Below are experts of layer 2 (counted from 0) of a mixture-of-experts language model. Rows are named router (the router's row for the expert), up (a neuron's input weights, with its number), down (a neuron's output weights, with its number) and show model dimensions 0-95. Each number is 500 + 50 x the weight over its row's rms, rounded and kept within 0 to 999. Numbers have three digits each.
After each expert's rows: a language model's description of what the expert responds to; "comes before" lists some tokens at least twice as common just after its tokens as in all text. This comes from a sample of Wikipedia text that the model never trained on. Tokens count by the router's weight.

# expert 29
router:476506380495494559512479393461554391488523519559457533520569391476541406531516524490514403449489529496427444492422555403493481529466485522512489521474514469481480475473488387556586479367519482527551544458545538477457541466502542501517599576576546517530544584457469498525509504504512412553
up4:456456370415506475596474557481482537533407478462508582484481508488608578508472502537478460433525518529523492502434546386539528534515533473481488478486465540581585503508489548518528546466422566535441513546539537464486573458550556471415460571505476463467443512473462484357522615510465438482
down4:528507577493476486490551534353534553404579402566425562549536547489487475474523600473545467480473402571504476583440587502469422532505496386539437487507529512534579505429500504471501551444498540472518524527528486496470482466499461393500493457523494487495536459508448546440473516532498612391
It responds to: Final digits of years and scores in lists (199-2, 0–3), and word-final vowel endings of names like Arizona, quinquefolia.
comes before: ", ", "–", ")", ". ", ") ", "."

# expert 35
router:518476474532505492428507472469502477420509438548501515507543462488623458517433497398489426404522534404416432525458518419428579526435468523552545490513532491453423499457469375479560491433475436538543524511481515516498556454525503549600607516520497495543526638498498462545524594498522489520
up3:547472491448464414478425473486474495448518531461496525523485456463542438423532512540422496430457534531510498502478534518538535509520472404544533490515451386456494535466519457517366503455502550581436395500425478642510432431491458517542500391368449540569575449513515470455502511529473470539
down3:496514558512444467515391487511501484426523347482492453436555484459549506485517434452450511590530514439466600473499457498497495482471537474477627647588527473586543535534493519527476596546499499506550548514546530488483512449479415473502528564546571467569581525472461456506425561523531506433
It responds to: Colons, semicolons, bullets, line breaks and coordinate marks in infoboxes and key-value lists, such as Genus:, Died:, Summer (DST):.
comes before: "- ", "= ", ": ", "N ", "UTC", "• "

# expert 44
router:499493391467559549481542425467487474516482506571450507462533482430588420507476444495540442420543585469399392516461521428400508552401469449453478508541487457459485463527489354494515461444464473561503470530502546477489564401521540519573586566487506484539532530503417475562504556517514478490
up3:511501396434482542491472506573489553463475506526465497525526473429438485527500438433369468554466574526458435460502507466496552507575530505519454559494430642446517472509581544572513554536450476536464547551513532514608562491616490464501560426498525498442470521428508603449582512424522515533
down3:499555538499525514511554499556464424559498482429445551505398405457423459537446527442516571596536463511625434463513536551581517456504500409543549515487412451512497492415492523498587544574537488460481540462505484414478506476538456410460456506505491524535496477453407581492589573521488522584
It responds to: Commas, including after closing parentheses or quotes, ending place names, list items, years and introductory words like Meanwhile.
comes before: "and ", "which ", "but ", "the ", "he ", "who "

# expert 4
router:438581459479545551482584366514514449523444530531443536471561467434660427467466443500543412455529505481461414465455456445507542456449483506494532533571553445502530512440506445548511499450478472529512512496523579464500515381522509475488617589493511504515520542509402487508570533560458442474
up2:492547493444473606512551455373495497514454604471490531500463517472590533491400488553455582485519529455485473554475437446526593457511556461527467430487559443506509486516498504571528478523508569513472497455483479613430504471595523572506530544459450517621560546429430513451551512465551410567
down2:506444511452467509486412436561506503366540497529508470505485436541483479442474465519468467428539528514522485497613491476650498495524536482490526476554528393540514516463557568509399540458486527459564400358474563379485452462506521571462517470463449454526477578495501571462538506496467511447
It responds to: Words opening a subordinate or coordinate clause, mainly that after said or stated, plus which, when, while, because, and, but.
comes before: "s ", "he ", "the ", "it ", "they ", "was "

# expert 54
router:542495454411546545528582426453499501487474474572521506431562445461587407480425421466515404472556564433448461445421490418463507473478496537484499588519452483554485508487530429525543437479496470507515487589476488465578547380489467529503567528518417479513479586431434462473481593563524456534
up4:472524473447513565414576494511524488492555435616576559506560422489463525584504432456575476523548499516477483484510481388482424382476518483521548506524440477431470612512551468490486442487534579440457508423449481554551540550579483507511519511473414552485630512481463567451469521451545513544
down4:547570500623518479495507472541563534480467510535469446535469566509527418435548477442485469492540388563426516519560501514525605579637476461524485534447503525433480448504485532479476516539529483610530481567609433455502493540480618528597475451512540523494483427553498477483582522459503422490
It responds to: Word endings and closing marks before a space: possessive 's, plural s, -ly adverbs, closing parentheses and quotes.
comes before: "| ", "(", "and ", "in ", "of ", "|"

# expert 52
router:501432412545495487473519443456495432486450503462447597477521459487596407566438426501509472375520581482466435494446495472396548501416507482493571537492467425562474447433515471500580501499509471502533563464544534571479563435487526501474628551489482470471527583478429538581511566520471485561
up12:491453485563573450511528405505513566492611499521427534420556443438463496450477522429476472453555429439539508473523520527452505473464532485479555593471490559408564481461485487431540596549523474564459442550593468465479428490483476455602477543560520558424532584475472544386480476479548499432
down12:536520575482541505400478483401547523540476500474498517460551509567499469514471541562577508530513418560519436500474535470464476559522468507501513534575567422595500562432480593397445492390529425522512453566397430566482445534542503577476573455583602497484499498514481466539468421493496481565
It responds to: Verb endings ed and ing split off a stem, plus for, with, against and verbs like won, made, received, elected.
comes before: "the ", "a ", "by ", "his ", "to ", "in "

# expert 27
router:503508451481475542516572431549497397447439451477428517481518395470572452599450449423461472442503560395446378484447470436516494598490504492500509519459476535486504473525501478470529452451414525490490512537456501482620509359538483519518586537524516499498521543462372515471498540521516435487
up5:525524505477533557554482580417527450511546440500519460499474570511547437595513487613415517525519559549530483501417454392431521485512493500430490496495479414474441474534444507464587576431458550463549476446562475476437513447417580579455561473480522506573434509371477506510519417548495525467
down5:455450412491483555575525510462460409421558513507443519459546464532554486508509481453431516563355431551451483499560457455526436604533471491503448497461458478571481523511525538514434572536545440613501465471506476559460497453456497540481539440518391583579477519586557531456479510420525505574
It responds to: Final suffix pieces closing a noun before a space, such as sion in depression, tion, ment, age, ground in Background.
comes before: "of ", "to ", "and ", "in ", "is ", "for "

# expert 53
router:459548434509558520497572407468542451491505521573444614457567444482604398507401445496508389430499512455385476475437508448421528533478480529442529469510448509515508444530495352563506452478454476515491491487559502489498542376510537468554579510555491490478506516476425527518531549532503487491
up7:580563441551470545501411645509516477513580404501506490487402470500557491468505555434479440530469510438561505481436487432544480388477522446469422455454483537481529566525524500522547477504607526507556503476465497475536415439462427541485525543548659526525438484509407486477500490462535490542
down7:490432406411467466511438516523460484506444505419462455589444536459427546507511490456509535581401483485566415487565471483460464490479474444532471544430516454481508619522498577514485523489602547409534415571470515408527472474541412478589505564443446535474559536475488571463491471560540525454
It responds to: Periods, commas, semicolons and quote-punctuation closing sentences or clauses in prose and references, before The, He, It.
comes before: "\n\n", "The ", "In ", "He ", "It ", "=="

# expert 17
router:515480466435502524544552423437553455498463488557376534511471426473563346537524434445535437417516542498435439528409541443439510514473536493540511501443535483494448486585486471496558455447456465516534491560527519505566492403558585550551644537567441469491526552457479450502506501496491453481
up2:413483515480514500539508555438439507526487479519493513590555559469571455598478513520588527532405577555495491384441527424450515461505487509553503447422396458542438568511571505550515467510528516506510515460471531354561392535551474490543408545529481503503464498509491528468465617473438537535
down2:485553527536434590530492559580547594430562493487570462471485449539458518501530442504394515456504449508422559568599551500464529561576441463473366531541467464488454486492537468453393467497401391539573443491506443544468412500512491527543541467536496433484522474545555455534516560484507521496
It responds to: Word-final noun endings, mostly plurals and -ation/-or suffixes, as in Publications, Operation, sources, beetles, talks.
comes before: "of ", ", ", "and ", "in ", ". ", "to "

# expert 40
router:464495433479541524500516376487504466543501503506437552517496509466597457557465457456531451490512542428443419495420467402453489513464456514473526544541482513465537449528514370523529409418533429541538568516522511474545520385529464516519605583488506496517512617421438534477565519591434463485
up6:417548445501465574525516522481555413467472468525518566536537493395552450498473501511554426391580611456413473431448524448459413474422414542463452488547476502510480478445470519530594501364514442478518542575567521541552500427511483512481585494476536526535563569531477546532529550481493503491
down6:679543422551450407503512538460491513480438406434488412506446499468425442498498527511444476463539472545526492566552468531552496522536460516497455501611455508486522519447497428537462476484509449521465539542478452521431513565518416435547574508521421465492581492552576455626563479475544538515
It responds to: Single digits and small numbers opening a value after a pipe, colon, semicolon or parenthesis, such as 4-inch, 1,080, 6 km.
comes before: "| ", ".", ",", "–", "; ", ":"

# expert 51
router:464525425549548495511526427460483463496495515501452586509523385483620386509450400430562490423513572523466388392461496460502491532438460429519539557536505559515454406557444435475505458478490504537559533507540494499548546434561513470468531578471482487539495522518439557483501584519545408509
up2:455563469541534442585529492587486455509499503419437531530566511549468423530519567590537423477468516488467473511469526439514455507508428515485586439523472579485594458484523455612467643532602514575485504484520526500574454483534454504592529520481514595444559508457498567532522534556464584456
down2:503532484526423478465469451451548415492515508427476491547519451520498472519532466475525472528517534483580409619422563539530583543525478438512397514367426569507490434519504508529518505462516512477494478362497490466614416601482531511489553500523539550594451446423446510470511556514481501571
It responds to: Past participles and verb forms after was, is or were, such as used, located, released, developed, built, known.
comes before: "to ", "by ", "in ", "the ", "that ", "as "

# expert 23
router:484574453480505603468538400510515405497483528534426488465456490463592448476467487459508457463542616449495403508408486422450495546405541427429520538545453463448415503467533392467500503478483427530551494509512523487499549376531495458500609532513481505545571567443477524513477537560494456524
up2:518427486502518492476532511436488422460544526457530515404577522446486462457512456547572450533484485429541419483384457525399551462549550567468532490464413499548486519538469482426602483500527513501470518645614544564440497454495583498507597537438555513542540484509522455535460482470509494601
down2:576525599453543449587530514510635538469547491546510516561544499479460508549458436569504499519537483609472552556535568503536422580448509574545461434434552496473564528396420558523546393427490458464511495453465446498551539451521514509502486569411468482539544447500494509550470509496513413432
It responds to: Number words and particles (one, two, out, part, each) and assorted middle fragments of names, such as Fro-do, out-do-ors, Quin-te-t.
comes before: ", ", "of ", "-", ". ", "\" ", "; "

# expert 7
router:517476484524521522507518386503489483516477523520426539486586498420631450432555433459580457528562561473414431510481502434398518462434441479472463558571513478509468466457509483519546485486462460519505551534533549495571483422575531521512661535458526512495571611435426509547551543516475486525
up1:463465475513525528541559435433503509590455582547505555505447386509539470512440477488562459506380552477411464526473508529546443520454531417508478480551438539523507449505448481493465536472511493455608503440499588519560474481557510425425541517576553417601451600481510401556569522520467544482
down1:494457582490642484517528568499521507461556467436601500460551539566484425505484445505515543495566508516423470473500524607524440581459456534420431426505452378444486494519632519470452486446460455420411499478507516467491485520504441460546603477489489466469537585469450478520514533445541506541
It responds to: Conjunctions and function words joining phrases or starting verb groups, chiefly and and to, also or, not, would, may, could.
comes before: "the ", "be ", "a ", "have ", "not ", "his "

# expert 46
router:424523399549522574439519491509461456512513491503435502491525510447645422527503433475501442455466548475432414458428465420457574596466472511469531537470514456454525500468504458457571453412510466544509560504531518511568519411567507544555633500497410498497513587422434486523508517537456444533
up2:454539407541530538457517461506441551539459498485424505476573573461549486519581508431547472427497530462501515626453441439417559508511528500453491550520556543476475491562477477481587518570508462484500561553502494376403611460479446443577538543455590442501429475435531469544546433490477495559
down2:544456526578386511547557568568558579466491529531483551489495499506550555491450580519511485528494469573493461483433612441567572537484501541423580467480473507482480539466388484454525577430512487515549495463502427586437446461489439527479524503415398526590521436497526392501480524427483554489
It responds to: The word of, sometimes in, following a noun inside a noun phrase, as in care of, youngest of, margin of.
comes before: "the ", "a ", "his ", "0 ", "its ", "this "

# expert 45
router:496542401486565517534465426469537379511530464545516598506553423472595444553532508460501494450515541500464470517367523489504510545444464436516515539505536470492510503457487455582611406412439492510492470554562583455547555428566500503517578545496478466536550591443477585539523531532517437495
up3:441558573462515490556461490479530452482487565549497388427453423459504493457551488546526494468568582454521515547562513456471527541555386453571539416588451580540570466443421482473418492457558523505529452546584500499539462509436506488476583547481558571564482523450441429476481489521425422542
down3:462564504544630447531449535574512519503505492506577570428643535574455502523542516476469529588414578452515510506460477486568455587480471562549362447500511428450482547418537497480507501467583502516525427488551477517494570454520561512525532500612543483543420479485486510474525539569524481517
It responds to: Short vowel-plus-r/l/n pieces inside words and names, such as ar in Nicaragua and vicar, al in Heraldry, er, an.
comes before: ", ", "-", ". ", "'", "ia ", "ian "

# expert 50
router:495504434508532607505524410491520401445469542546485549459515435454553429608466474479534427429560584450475438488378499486469555537460422521462551541519530495431505449513536412516524496462508485526509501492497510538502539388508503520557611545517497522525544669488426503520488513541459442490
up11:522495492456605530537513504572526484408494439493474552584494560519482538495570530479553597468538513543504450535513527540442539560564445452499559474429564548607529468504454460382515495534551509448598502509476497540469583494411455485498568591518479509434488515480393480604487610477446518464
down11:502530528577452577572454433430501490537502507599562460527487456502399464419533529493409483438563530510566633438517480472524540492543514561521478473580456484481527508513481470548496460592572437567417465565563493490493452424511524464558451387483476500461558540535489559400474468424508464488
It responds to: Line breaks ending table rows, infobox fields and bulleted lists, plus closing parentheses, brackets and table pipes.
comes before: "- ", "| ", "\n", "\n\n", "|---|---|---|---|---|", "|---|---|---|---|---|---|"

# expert 37
router:485509473450504499523521436497490506465489498485435527527504421465565443477427416502558444498513557405437453469455529466448559469462540479454539550544448532470454428503562358475554431469508491556553535514533534472582526410510508454548599562527470445536488672466407506565460491561474461510
up5:615471503498531546486566544444556496525398559475513500476413467514525523523469468482366613483598457513444526466511488485528500531480451432527429461560589547540567603520519447483489459442551466542553555447441446497398475463502454515573532580545466523515546587466474492516521500592474443527
down5:534462504504608425469537446477475478495508595561468465495490461487534537513367493530497471574486435452478514475470582560484419545487492639460590495520548464525459457446476446483490527528503531561509532428454476518504472555505512451487467439583492675498436581545482502482473515505403569441
It responds to: Numeric tokens, often final digits of numbers, in stats tables, scores, times and counts, such as 0, 27, 82, 4:24.
comes before: "| ", "|", "(", "/ ", "– ", "m "